From a checkpoint of a small mixture-of-experts model trained on Wikipedia.
Size: width 448, vocabulary 16384, 267M parameters.
Training: a variant of Muon for the experts, 9240 steps.
Below are experts of layer 6 (counted from 0) of a mixture-of-experts language model. Rows are named router (the router's row for the expert), down (a neuron's output weights, with its number) and show model dimensions 64-127. Each number is 128 + 32 x the weight over its row's rms, rounded and kept within 0 to 255. Numbers have three digits each.
After each expert's rows: "comes before" lists some tokens at least twice as common just after its tokens as in all text. This comes from a sample of Wikipedia text that the model never trained on. Tokens count by the router's weight.

# expert 13
router:188123110147157148120138102121140116195120135136092133117121140159095137167132123144124120138170063164104122131124112152119151195135092126173124186092089183119111174135103160100120131079130099
down0:155119194123145104141152146083107129132132097114147136151144136127139162124142132176113078078107119067156145149145122111103105128049149204116102083108137172158099117148164133171169126111091189
down1:092092065083188078117129168106115147098136145148145110149124169142104159098114136093109154164087122162128059116143138111144155077143093118112101189095150107101088154143177162108145159137194073
down2:131102169164155117155189129135098139197077161130131116133081138062074181111140129159093110150178129124140183111122134108167038132123095137097130076074097122103084134083134162121121131078111146
down3:072145113172171154140151066106110111143085140105101180050118144102095111162113112124084156121142097111152124119098119133087148072129075138112131062118096134126129165191136129131110131129123112
down4:094133130093149109135117093160166089167088094058102202145106143124117111144136025093143163052151123173147117139134094095108141174153155144097060120058139141075164123161120093087148142116107065
down5:128098153069144150173121137177145145092037123114092108137122107094094111149166185088162118171132135107118153128064135124089108113176133107087127096109123193143106113174107096129154124109151124
down6:156100193151090172097106152135142177173145055135135110186112096122114065118130121106114167171132153109114113146108075145099189132096074114153107054088167157105136024112136132171187135141141187
down7:134112090116129129174167179122170131089114145156109142135149161097120083118146175181131093150194156146186104079175194126117110178095096139111123155130097101146120123129125152140023132084118091
down8:115119085124130167123104144116139151151126113133097115148120087085120122160061079142083194136124104103100119116141108100115146146074183123135142110087182124142138097128101133128147097116071158
down9:181155124124103080126120157132116164104120136131157163149192175091102104127152101126137091122131163098091072145182118130082141101117126110139075120095179130128154168162094164091181140085167132
down10:059097119121119089162085118149139133126099080082104120167118136120087180162029148089127134156140151065146131152075148104071043161097151122115099048163194095143081117138072130081065122114123148
down11:138173169186108135077114140158150077116114112147125147156131094084110140106159164103096173137087097125164098113084206159148068133079127120071150148120141095141189157162155128120165092119126134
down12:106074151152135116148142139100117104060106158118091212145093122110127157067129101147144068086151151155118102158162138095148112125091134153163120123154155123113223076138141193117173180187167138
down13:170166084063102118090135121131094144132147090143142134123064129136156060117186140094052118108123132098124141120177101143105076109185080115104159076096127137140095116124174145111161103120121118
down14:129206184142089159097120116109131132155070154114173105101118127115181156098115182122094134138086219140126139166108138169214088147135183095157157126124106120130082115113123099154112182117094175
down15:115189144139144088087082114101113132128202172134131154011115138125163107175143084178080061146153136112143190065088119124210143138163122135140173130172140107132157128198107115098117113091198158
down16:138088086117092164107211187132146210107097127107106119128164108083099164107134104109139092065150059121158122132130102081141108157119087097149109074108182104148120141103027147153151184108118086
down17:139131103165173158126146162174072160168149048152126144117100157138105129255082125139160139161142078143155150127103167170095108107158090118077096136134138209130151133143221120093137141101132105
down18:129096061149149124106121126088087133149093169137146160106134117108084115165218112084125164144129105174136161123094182091095114114114099113151110124143144089060111146205111074131121117129144170
down19:125109169129158101127163169068128122104153110164144175084128107121154081069099096163155099150106178124179098107142153094118113042145105118180165086160158165133106138172121124142109182139114075
down20:131096131142197143136156148095115110129149073173126133126112136138137162136042120122113174109107062141111142127111145151194146129083135143088190127090130092148147141123160124108158141093095142
down21:122116113133090105143134146140156127130192084196142141102098077130125074130168106081077168126128092110158143082149087104115170080091134064117092077098090205130087126160152095175155217142121106
down22:099116134122126108102106117142193056161176074148119186114132122181144124082133084151091141130112127167127136112121115117177142124094183178113143154138177122084130133105152116086095150151137075
down23:076197149154053158107142166128097128083197153141115153119121103154181105062144117118129150111121169130178087128144207099122108144138135066114178127136171117179211124178094177154148148155092158
down24:130137088134139103138106153110088106100069150139181136124136083116148131175126133152137139093147081114085149103117120145109147089159094142090132096130091107088147126080176205058125160184143136
down25:162196116139091131147163149140128047090136190160138074239117103111112144136089098121114089151120158116119104090067127149085057115140133108138135113154077180136164121150137166161133105125080119
down26:138114120122146111149165134169081217154110152115133139211158073071202149146110136108116126075127145169119120124092060095088088133183148122116111069043177169128187142155112122064146167157118128
down27:127111038125110157118089107176146149140077140097079133094110176087091152141128147197178110084080177088129158179056169151066129111158170170177063151157072151204141162157132129137134159106116106
down28:179131161114132095074073121121172164171125091159125070077149096133131128164109083147122141140135172101080066168106080141109112144146110185106128108164120162102181149144122132134108143098049172
down29:127086110161184095123175140089111175138157147147133150164127126159143160129101104137106139156130143162177120089152114148127132131081127125139131152143098112117136122152092179099190158198116150
down30:143163085129132097098101156154164160152165067128119108186175149124102155151155119116102149108155112168123103124141113123070197174136128170121094137134087166132127129134146081100089066075133165
down31:139082156162127171149145104084144130106138176132050120124120111137142138130175154097185070076107171111124099128111065149162114167121129156134130125131112110134114140097180134143087113125170154
comes before: " the", " ", " a", " his", " its", " this"

# expert 20
router:147130114123105182179134139115095108076109121121068118077151118109144147123149103078129137100138167126130092123172080145125087210091151147131158114047139081128092122122132118156162125163123079
down0:119121097100140107112158147128196114178092095113111133079214174137111136137145080133123161088095174189129150151163129114136137119097098099208056165098054150105152094141154139118100128136099114
down1:164122127080101124094159113129146175087134176179159130180117167206154127139140152128138148159124148125146143209145170115140117076120127182119174107125123166143147163137188098122168184137100117
down2:132096113171149104182120148179131153107130151167088121089138111076126102119131108183132113122111087168116185147093098129097119080154133152164146152185128113123114157130145119159165132074149155
down3:149135105164210116155113160104122141151138077138116146171147125061054131107144117135140095146181060119129118112143116148143118053151134119131092131064070068058081168136106133150157177169129127
down4:103111117127195149162098114058139147132040150125140171142116084075127136173109149143135124135123151111163143160165186078108178141149135153093158090110113130080130139125171177130098099123097108
down5:152193117146120169159097105056133143102123122140123155127151161081144167129153060096137068132158150148140139141126136147154131167116152103138120169157131141156093126099128110155152098087128104
down6:139111125108103073156116166101161145192092092183155161172109093148098125157154070119098140122117087135126149160098101116105173136093135139112114071120151101113154126124151139166134120117129092
down7:113154117179220154109092080125080125064140094128099047110082122109095164114086153071083125137130105094163144167103118122090117112160158119081156089156135117111132125120070150164101126038095118
down8:114152124143091147126117054138124134134111106120120117115111174158117156084098099086079155146069189123108123133142106118142167146095164169127068123154144164181156092129174167104098129108157168
down9:116084151095102071106191151139131109072132108062071179145134099099112148164101106095165174158185111113106112069102186139121136138136175140033115037127101149134150073165086206127127144153072125
down10:125157138148131120095150134134120143139074061148078120114190137078166084093082166151090142105131132119121105153088141136137108078124126114178123120152175114108153131102101053136140116162094178
down11:164163202155157095109179114130116127096109176098157108125128074081101137129140089135115097148107154056144098082155085113151177116094152123163157127129109066174116162140087123142148116138133072
down12:087180142144095118147144152171139117161210168161139158127068117124100140088191103134142091072163170174141129121168186158076127138124114089102135106104080169079160108127123142130104156111142134
down13:094091203098103160135105134162131114169166055156160129147105072086144090096109106164137128128143144134148172096176099128088138105072130125104127037142154123146101124134086098141134130110125131
down14:146120140113153130139108140107137115142117153146132073102078121114109143129129124141125173078164124160135143130185124122107096114174112119120068109128145197106082182151130125149086096194155158
down15:090137145176203136128113133155011109131139140099131166148127157136176057151138087113094115138119131110148116127163153159157086063132166139145204121148115116119134174134126102184180171107121111
down16:157125116130094112140102107107135085124123078153087124118120111093068165110144107122176107104120139175105129071101179136132130067095069130090084148126053145141076113177135108154129152127153161
down17:080144153196110166166123122124158124114102120117100120162139106147096102080112135111057138128114137156085182043095144125115113053152077091143131179093136131123141050149133080142114164082186133
down18:059188202147169178138098104126148148139073168166113154090147125114097111134124125135130151161126099113187066150136131199118119135085115090110143109146132066086136130164149085129177166140148142
down19:128131109146083139167138141127136133133085141135185157120120128125173105129131103091109107086095105135172135193151100178146120111160103112124104153145088090080124215163165149108197111081118102
down20:156081117106101084125082109134091127094119153167169137126112117095120115136123140113117103116157107090145082103146098099106105120017115198166145130122127152138166134140107141083105145098113138
down21:175123107082125098158129182122091121206112113097155091183144127179101139076106138105176111124150189144121134123085108161124158143120071129134086138122063231106105129102154144083099153157172103
down22:142153070119180116108139128134099103139130128134118119119084091144133127129111080136137120134066168092090076117111059105162190137127129120120126125168141134150181237135143062123112122124143139
down23:199141149109080165124086126037178147149137194094097133093093072116126134073122113137085147107147117121115064120123167083154100166163107090143100107164118119112162124112130094154030144089134105
down24:141131127060097083124082123125129129089159168133092102160119111104155161114146186138092140137131123122136143080132172130126103105172101076172149127102106085153124106133101206116115130124103136
down25:109130146152092168194037117169202154217162126136116114120181119141147114087147176155141121136109127139183187143166129152180099170148108125141113106128180049107118075148199143075130114150112163
down26:140112112133134106119101180129133121130092165118084082164106153131135133086036142088123106111094127122108125135121130098076121131130140072091193146173166132132165099108112053105147110113142107
down27:161175144118157181215085145154149164124127078176097097126150143103109208114074088099147112144145174140133116159123137149193132139105175108111086055052154141104155129115164127113064136156143155
down28:155108101114131126065140162147122087169125090145158132120142143137083091165121055115166080128134160097138110110138060130081101164130113122103138076141097126177194160095117136094146138137122140
down29:114175134118181141145140102112149137102145164147139113087126123189171209129120119118080065124133157185097092137126132135163118128130167157170107167169080149143145037095109135103104127157127173
down30:132111079126215072091169110147106133127154108142119173139128147131135131139093120170052149151153067163100152169076132175132174172102106089082105156118147137103138162124101111175092150101165167
down31:131131082102075084173084124154093135128126126087116128123188130111127101116099179131145137157164105158133063182147088106109057113093140176174120109117106116100113171126096134139107098115139137
comes before: " the", " ", " a", " his", " an", " her"

# expert 29
router:192123095125114149094168063100090116139148133153124150102125152129164132100161095082158174146137142061133145118141148123104113124143143135169131115140113135058103173120159126125141172113134131
down1:155119179109148165149139159099105139072134102188143110124127187133065121090097116130152097087099063105125142130170138112124068100170086082119110120151167035117149108152142112089093113137133160
down2:091057113147046131135093143128115081122149165124113131194126122167126160151131161132150142126064117092145093070128093104142184171127136135105114144128122114121081142127159104189157086168165082
down3:129108126144146103106208134062150133098112139134095139205168059165148122150135122137118140135103148190117148124065171171116149133180059085136070069105094132071136096132127157140128168159134078
down4:166166141131089197084122171146187137162112112091112069122124168141110119160176096098110124148136133122173142132182152128100080125181114091092188149167078157180107086144149112127065063121070183
down5:087182100090105095131093223131122099116128169147099158145129115100161105146134176123086136101129136151103120152165138124063150122150150154160104149128083097190100147146096183165122071119150058
down6:204085127153170220112134099091121124135169200101125144161074157142169131124099167171124182175110139122131110116132140127132133120181125114142163146082088072129135094118115137107135122121158133
down7:181092183093129137131076097084130151126099154071172175131079087108046110061150111159131140140124152167102108102153098156119131162101137145165134137113135172136075140177157138177156106152152138
down8:137140091133159094147118116147153113121144084188150130069119177126081139131143064082123157111099147074101120160050073125120126159107139142130134121136159117108096149108116119126130157188129164
down9:218186086121139134070122146086085114115123188150095167192136099179127131123132124128107119139126147128098124072090119049165154104131125137158084205117100164110131160130113156099172133113193108
down10:149135122148160097121057129100146091109120099179168108178093154087173089105093170125125078106128162115114132106139151130106073152048094214127099138185161130122162100087163140084186151100098137
down11:140126138137146109184158100172091119106127100106174149142123145145123146108091138128189145099143132149122148159146119131167129116145169067113094171083100150089156118086055150167125148103172137
down12:151171161141139159149136138131157142133155171098090157169138081140223098152100103075126152090158156129180168054170135122188116144123156141185130124167092093140152173124084120077102106095176125
down13:185027123163168123132148141115128129103114190143092156119177071190122103090134141153107173141157137175180188113106155129147095208172112111182138153103120125180132103129168148128138170127124125
down14:152145151111090109117155110146054183114125128150086098120100199163059080125128128151173086069120113094168153150153087084142090141151105101151184143133112096138115167149117118094132113102128191
down15:076107090138094140059110137104167107148192203105119131129094119188129148116158170104118088133054086121163159085145175073114136159111122082108082133122089135139061134124094142114110126213132088
down16:188140175162052136085123155137105130082102105144183123139110096109083084148104053134126152096084139164116162113145151106230122097096136126085107079153126163131194180147157091071140115158143142
down17:121175135103107149154065139138118135069111085125141119145200160180145123133161127105128163106119096052128077188109139134133165156119075146184129113096153104147114145120139093143154084120134120
down18:108098121138105098161100129164074084169150187116133108141126116109148179146033116182155111070136141072140134140157146094178027146130117121157124058164213104106155148116083110140109132157143131
down19:183124099145184132139175114112163166088206167136105106143144165128141117110116180078091161060171080121163118112154166058078172121169112126118164142127084087129162116120102139118100137056147100
down20:163154148161069165086093135122146135134097087158126131167128140136125126110119158132155085126103172136106135125113117104089155160092089105097050139138127145122107165136158085163110137126130086
down21:093173098097127128109133161122114148153104120118143155174112117156138153082081171150111091073158156106145162145094077125154071121128164071123107160154154113107112098086126120112113141097044174
down22:149108155091147123071097156140151139112148153174150132133107203098127113077137139109141078160110106091100112135134140115145132122138086140179125182123075170146114158074152099113215125192125202
down23:129160156178171166136133137124099123118142149114107119089107131093160132112194111127150145111103065155105129201137136127185127189078129108168148160191136137123146127124109048092115121146175074
down24:092141177118104152112170146102180101105210109096147090124141097151114194199087120104133138132107118126140103090125210112126126081101156116140140078107176145086120081138167137132090147067190144
down25:186134129206103153131154139173085093132148132130148194164189116121073122141179097149111154165115069202131145184133040140135128079152135198160133153086114143128086132118064076117133137146127132
down26:103137141163078167111190155078145108182151098132135210134164145118144148124150181146168140137130226133131186107230140131142208135152127139139139092118097187184084080110085159049104121110060152
down27:198121119142046138138140137113156116167132105157082156140153134128137095140139125178170090137107171138106188160157163151124140112114149152123138125162051189055160135178146079123096128106127079
down28:195160123127154151143110122108114121154177100162129195108152071110086056101097142139112145084075136124185214087055132164174187106136097100136115109199093106147117220131103149101075096173096161
down29:092096164163129094102157108115160109148161185051117064158166116119123122136155153100119161176151179136133148079140181109103166135107113125075131143157106184112200147139119065150099152077122075
down30:131078097152115095151122165090166128121165179060104080097122146153115132161159097099169135127164110088141120111126084188163156170139141134106093138074169176117080113187159094125131130117159166
down31:131088085144132118127154121090159172109167133118150110144117201161146126157176163169120097127094112130104122106123138108170124130101122169164191121092182184148122138112158165172160148109118112
down32:138129124112122096104096125122083143169130142139100087234075119096127054156139118163106175166118159156114083153085149122164167128197164173160109095105186092170150068125087152117081096104145087
comes before: " ", "\n", " —", " Win", " \"", " L"

# expert 47
router:137108115139071102184096163137091107126139145175097160157201156141135127136165110117157158131094119154138190168065160117079109104116096111153076121060154111129157142130178090104192134222185084
down0:087085090086118091129156132187099133117105157091126153103147138135070124111152197112151118159158035116113160127115122145184143151130156138110138129111146111234093106078091128116121128109156151
down1:123076145104130095116123173137139111135119122152157139103167121066058103147125129146092127136152185082175097138111091195134102158109139125157111184136174104151175097112103177124113109157130091
down2:036065129153104136143171152131108098122151077121114170116123119154192127167154101117159169088121085152078139124159076104100105117113162094112162119141143165170134130146137126151180137157105162
down3:124140090122148143137128134151101172151110153132123123183117152151088070108101081143100079139104146185122154130170103056152152128208109117147142117204122174075162109124145164158094120111117095
down4:110139098097073160166153181053141078115154153144125165091144164126129136144142110114115086122140124125196094131095095129109152142174139105163083153110174189143122130059138070111147112123097136
down5:105134105164137115130127090103151140106114114124116136114083143109200080122124197147096097113079156097168098126178158068090115114111131143171133145211125113141094121161087193113079103070115131
down6:132106172150118067137107100164102126158089092171121115175107117172104119121168065146144085134111154118080053146142135115152174095056142109093123107116149171144146098153125106160115131157108132
down7:106078116051069096139106125112124086133080139138051148138104150060180078136152148110088151129134116128130165100097171087139121109127159189126110082109115113131172093125140165154112169161100130
down8:151098138160064126097101055142103093137167098087162096151083166120039169150143101118136147129155115186126103144046087148117134150111120168115138134123100121133129141113146140122112151138097085
down9:135149151143124148156125142140135144144167133132100147221093142116125112154146098121139104166079132153209085089117120093075172181151117105143095064131165123193077088102121172119126137088089090
down10:080083148120120156131074129163088142174096135127116149106132138135121201135146054165122108180105149084081214124120164076093116172141124129122114122129136180164118096128149202097106157161131065
down11:111125123149128128121090139132180107155109158108150066142096102165154120113102082140130176081082139153141126158160169127181152110033181186145108093101140110111081139097105122105144188167121143
down12:115111147098103117116130166114170091104075099121176193158104108163109154126127165120126163088149139079183156094127087181178170047106092154153017155124201131113108137097128142181194160167091139
down13:113119088156144068183135139171148120157123129160103078121102124119162109085144169072134125167174147139163177108154156217102140194105116155085201090087118154106082216170156169124113114120159131
down14:187149186160115112110147193071136154142093128157130128171155123126165103181106153108142076059173159166163168126074118094133138114163146140098174117148167114088163118134116141146091094100099125
down15:138125114213100185157152127101114121105100101122109154151141120178107176106098169108099134100139155109155128112105067123129120179139139109151168112072158183111121142138174224154135144166097117
down16:092123147137145118149101215047159129119206143164144105178161108138116084102118108140118111099091143139187100082149109189194115130142162085130164133156158064125161116110132159104156187113158078
down17:172102161108150144095126100085165135140135113066142146113103150148090133146169125106151122138147155147114170145148037110148089188182076111064154157137097093159105093123091049200150145066100139
down18:176112117117054071137112197171102087123088112139131149100080119152102167136087138103099119102141070125187113065152101183139097126123132146134131142099116149147148182124066152136101162124065174
down19:072134199075130032123110085131131177106124184077128108170115099119199136107122117112138095101136116157162114150106078097148132090142083121178147172122144229179175078145108074137157107048140103
down20:086120221136083150184148102133104139057164172105161157123116103107125149032093119116121135096059101107114100129142164053119114109137147179129166103172099092076114113114103168096094160106166098
down21:176131090139073088107172132089138124113061118140168084152174089120137140176118108087151192145126134124091143075178134087121156157153134138140128169180117165138090159151082127100139104152107134
down22:111148093108118078130074089117131110096134146164173108108167117156125157138115104123142130133143052122113082128135145142111120134129121130082166060081061132086053153095156112133096130136135130
down23:129099112133126088130132102096156136142131108095082143149176180146088092182087124148132115166164154178108154080106089164110189179117168114124128112129149103143156120054152105083131122081128093
down24:157092167138074098074148128169139141095155113162118143194168156167104175158098110141129214155135131151105151103115099136138115112175110112081139161184162072132176094113175137149157121177126148
down25:125102103067100137092065171191185087133131026156162105134150103130148140146089104113129124095152123211118141127129112166145140148126070124176125145108129155162129156132063203165108095156119087
down26:070148117170148107149157101183102087141116121136126088125123139132053141173139111143176099145146146130173101151156119138121158187139116131127062143135060134106114141138156096064099108164133130
down27:148083119125118113127137122138106141127169141151123154148085087128139136116173162077148110127166109118085121131034098109100176112136096133102089159120196170110126169167096139089147089108159158
down28:112127148132134134102121072161133158140089121109131116119137097163116158135113151117123161115124160138121182160132137183125117170088152126090164133091090171126137153074152098059150112131162133
down29:158054159122082120127101152146138092153149120168088107150134058151098150143084107117122110116147149197176134080114137120191050103163146099105169136135112076126102157069131183127058110067096123
down30:121140216150100158139163130180157158187095177128102109115106141137159141141133138205136167164182124107153122069150108121140153112132177058154160133090162105128114110133074163102143107125071167
down31:121119068155162178161179144047131103170170070165160146155161119122073115132168095078093146085097136144122141142112133096138092080071112154158149075090136157124110151130164078142063124134140110
comes before: " ", "\n", " —", " —;", " +", " −"

# expert 39
router:174140092109128087153133176082119141098137140103061102067158127132104182168124094135128112142116154148091119096160086172165106221109110149142142150096159168162147229116136192156166155182124119
down0:095069110118115194132118107079095083123115142138136114140099137131125133123067071153125110173139040111097165143147128157214112126122133178105077198185108091130081080152108149146130168194133120
down1:138145125157134148175110198078069195117130105215105130072168126133192126103109103115129158142126119107122140159191120118172114155130150158146124103138169138121136142130176122160213118139106104
down2:121144151120154089119067153113134116143135141135096143143091142138137126124187111118184085179129160137077058097168121126148150152165201128089146091150125118102146142143142124114141115128063108
down3:105159146059118154106205140139132094133110161170175137145110160145114130163160082128181162175140110163149112096128133150139144096129152169116087133148103142160135100102179124136142185100155155
down4:068123131123098167097149065102142117121116148061119142086079164138088097118119133103141180132132139084134182069128141135108114137083109165146185124163134093148129166152069134161138122174133107
down5:063159153159093187113187140134132137188131157137073117159141139140107133132192119108066143136171140159130111178116125127115162187152117170098097158105167137152119170157135128132102095113110168
down6:065127066099167095054057099141160106164103152127111050110150145138149093139115120139165151117113156111138123124114075107136150095129173130103124086111167203129108128119119133087143151160097106
down7:128139212180180113115114137142092117138154098133124141112120119122128122128070093121094143062137129140129125143151090097125108104159110141155136100134082142070154226139208168145085154192111135
down8:112107149104061174062174110113098141134145120104125074174137158210215143075114095166144157171131089148149097154078149128125112151181152102145105122161090163162087104128117074146119104123162122
down9:143109100122150065160140173168194060138120137098141112144141121201152123105159104142188135149171071139134129167100138104047197151095145139127119174176112126121171155221200132185117037179145095
down10:095177153112110139115065158157171201099109124108120190155104100191087098102107058145142109185161148148125034155111095138130130101191106139113126115128158147130120139142087121134144096138118177
down11:051088116133145184118067104150122107158148118153093159173108130103153111118153081140121138152148081137103183111170160111067125155140161152112114148088119105119107115147103140085138124137132144
down12:126129135157152109067142166169133104091148166142149116133157094111142080104076111153114129114161115118122137168126133162116126100104090133120089179084165105106097156190101122156110128112109104
down13:078136109099095094128163139103111124117140144135119135065122125123166166091174155146115149175107169136133136100177129121144143153106162113104027119042162113073128109163084126173168121134130115
down14:123114087132140157134062203062136130157125088120139108148124139098061105143088129168122128137140110127154146072138124162123167116137099127028108117090161135174154127131163077173120140169132118
down15:164172132140132143142108094093108135130095124169165123137094147146204143143151161074130098114152130199153177156088186155185082106114144099132124145162142157132124156164112086117037101134164160
down16:115168106109130033095131162075136151113089164074111164101186160148151091142143174131111066133131131149173130146151167113149100145121104132075105149089098144126127173064145089141158078111137121
down17:085075076124107097177083128136156078174173085120142111118143079135121100088076100199108120110110136089133074153128151186109181096117161182182145104117116048107193143188133109157098110135068121
down18:156142149141144094124162096098138159031097160178127219149132095120190124129140103160098128072071136118139140091173080189129136178092130183119141133096156170129107155128180080140123137169086139
down19:119179158128132148113124094179104155088096154129116149129135146220146149085179140143191131129169129123151101137173148106165099100162091104174133147152148099128083110123081100133099161156183130
down20:130158148123107154150137125112150121169120039142138132212130144163169131122097129145059131155117156161141188127099135136110124105180159085113066152151116204113081153146153088099115141180133133
down21:123128120095141132190167169157159115140152162101157078098148131187104123108147109123161105177159136188071068044128119101182126120117139114090133148211117084141131194172138119122095153137085104
down22:177061152123120136051127143205126141126073180158099083067069116143109066170122135136153095155024106102123058112133140103158098097162186204127117055105149114153147201139080139056132137139108080
down23:074136150097137139134140179177148129140186121114160121096137134156182101160154103123137134078107093125106117115144173149104141174161121151096097138131150170136093158127138202063165148131108142
down24:142154096122143138136138151153138123158138127135164146110097149047183160162130077094135154101105065165160170110152145125078143137120198162091079089048130131133138140185107139105160148055189092
down25:129119124119109128098182146131189108152148114094109101116146190167099165146146226125062165106080156083163120146145105100115165143171157117153128143137089180130151132144124167145096145157118113
down26:130163127104157108164063076104164076113156088158135098144095165126106091101092079113089079135073128185093148126080137171093094115123114150155096131143104146093082118109121150103120153134143090
down27:084161174158099133128086126095168143086056135121091141149115117129126100133156179127138145130121129142096051089162084182137191182113122111173168153132178129142136101124115110123112121127072063
down28:136106145148142125109151043143100144064144164141109116148110137089123114145156152113120175138145161077151113135103181131117144110107148123171138097090152153127125199150122134136102131102124095
down29:104146117120096154113115221177108129180121052150113127081124077149134173144143149157126093154126152153145139105131138123061139109140151112161144190158161112118132207200118061121158072127139147
down30:109159103132101142127172156128070127140115115105095063117100118074095119115076156087182093107163116098117188127105151097003083080116116120052121115115072119142097151149145097164173139157045108
down31:113106158164154118093207120123145117152109077140114144137133133103057099130079090110119190125100100152127108160150173129091101157156173108186112141163188142129102087133159067091207147163155133
comes before: " the", " a", " be", " his", " its", " their"

# expert 27
router:106137129073165122111080155104148157066115135147107117095174108128164087099144148222155156133124125124060230068116068083084103106170102127087137165055103098108081141108141134181158179127165095
down0:127098134182141133131196143149126142091097108188208142064163129095078087113090146090106133139149163142190113123043111179150108110152136198132151089092110111078104140183151144080125087149152113
down1:076208163144147142125080100089097139107148107149153190131084127197125107173127130102140088198162131112132111146113116116142080125147133145126114039108126080086106111095118210145136132139083084
down2:170162111102119119134135090123126096179157123178118156172138144103115183139115081142150138070134205130128142098142090064141180048102126154103159191153118068153115102116160102162153202123062093
down3:102160133144128181146181136152162140169111206170170188164174177172094150165161113173101100132150111087141153146156110132140138119120103110154099157125125157160128116040073131155143133160100165
down4:073121158141133132191147118123124127129106108135135130123144091153131134128111088157040126084129124128092081186161124195147105159118194099089117204168177137130124163116108126118095136095161080
down5:164143156112135098119135097157105150111139135126103171127137095137105145188097098118102133162143145086119121143108102125096068045142091113183079120126112157096130115100154051062136184170129079
down6:088159044099065158116143073130107077106075072153175153161130143161160096115103081132130110098046119123082116108184139120111133092081162122170104090134144130151173133096130081129134167152182184
down7:072141141146149087102155123098181176187073121085119103125154087142127121195095142078072125100129162119120115108163131162077164113169182140145100127141154171130136084115125130151156134075120123
down8:105158080075135163133106102128129146166178155095166127127151116126159150176108124058143107108036143137104098098141161165123093074105078107071119093117102120111170096181077123140164162132123178
down9:077132115064069123187064141105154144135138087137144161132093134129120095196093159138170139126116084138113113136139113189078096157133055138152133115146167122161150111095151109097199114220135103
down10:166085087161104142151108155152156162013105124174089156088113082144099155134144127125169127127140087118108171157169096178094125106118088085136121079128170144107148104107159143112056112178163184
down11:159142098149075159131143079125169115154184184080110156105154118112101136159084153184182105141174141093129120118159079120103139124099023108138184149091098166123217102104091107135112166151135098
down12:109155191096138108139077147116135139089125128122133190126131150123156107143107127178158143102103140122086136136133141138121083080123186095165126158124136171115078108091182113133119121133116062
down13:124162110079116109137110168117174103224099113115175127122180189149098175135092078158122152075143156128202075102167134121196124079148098118152121118177114133123122208089135093122118133054119116
down14:165116138186107128088170062112194202177181121068109131159180169105118081103057153175096151156137111140122128150183155196189149118107146122202172132111089093099110151199149130142104131120109184
down15:136092091177147093100127149139136043097146114186077089152088165142088111159159169100133177118117101138088140087118115082174127105138115126137067092132097134088133089091122109121036122166128074
down16:079071183177087149136111109127110141166094139175077174103202079168141149126115139116129120095130105137174125099188056096120082104177106106112160106193152149170122099150133129097096156085086102
down17:109125077157100094134115138124143190167109166158213159140160084065113138104105107190169107129106158049119165141091146158126163138087109191103123108118116117137180164095087165104160141138197084
down18:146211104108189097155121109118192138077146094061093129173093106140088145164176116136110047168106133098097125098142099134111105138112178121160081127111122076131135069131079121153077199128138121
down19:136128112148090150094088108222150144135129155090146126074129110120156115149193126099152086147118153153097114115127100081128193135145149131106115090136123176088101135123194161228070096167083128
down20:164131111181086194121142139085123128111118175155186106048101109184120103124203127152128100151092138122117106143145145101118103126143130121122098077159095223092088130141130072116103210182143106
down21:163123134126158178191146114140100113174164094124113118098097120116063150111174150086162157082109122090095126163110149153151183096105218125148115117113147125082175106115101124074154168054158124
down22:124209149102102158122137138157067167073118130099156116090105125132171149125114106168083181131106160130131151138165127195099129101096113145097094163145208099093119149107186142079144150154141087
down23:063088118099132117129095154130107129083118189114225136120088150173171119056168120105146120138122121136137201162088156136129139146107170118109123110125156146138115164112101131161102092182110077
down24:172077160110127073119143180150180080157151101056182162129126111115095093126195158163146164157070178109165112096135125115108164138161142153080210161130118143165225130140126147106048121077138110
down25:058120084103094158167146151135128112168119134119092081077171161142114168101167151093139137129144148130098126153118126144140097104142168139122113133124154079114131102136123072169155133153110130
down26:072114155141176105192170145154182091089151160124114115159143121165132166157146103085098142117174137115155108132170131103152174103122128125080047099092151080095141095133100147151131183123166189
down27:069114161084038125090174105073093067120139101148073135134121106174102156145123110132150161155120096182122089114107127149137120111126143138099095087186131145135174109122090123115071164128140096
down28:196082151163113161099061170156165129102141135125130135152118094077187176159112151152159168109096152151128078120118118161149155113119167119092077120079199134137139085159118121119090104108150105
down29:136125104088111226089166141168116134127117092082188110083092138101131150149086145155119116116164115127119100133070127134166129154127121136106102097122135103145092092102159063088142165161161167
down30:077091168160146138131059139111163108133149115132052136185098089148114078113135084140153198098134133110145170139093131161198152117128106101096080151066132109163168154147094146105125113157136100
down31:159185164170095144120140151157159083125150158149119223092117174119124117137083126146100171122115090154115103061054143159137107129141153130169111154121114070149135124134189134152117189098152082
comes before: " ", "\n", "0", "9", "1", "4"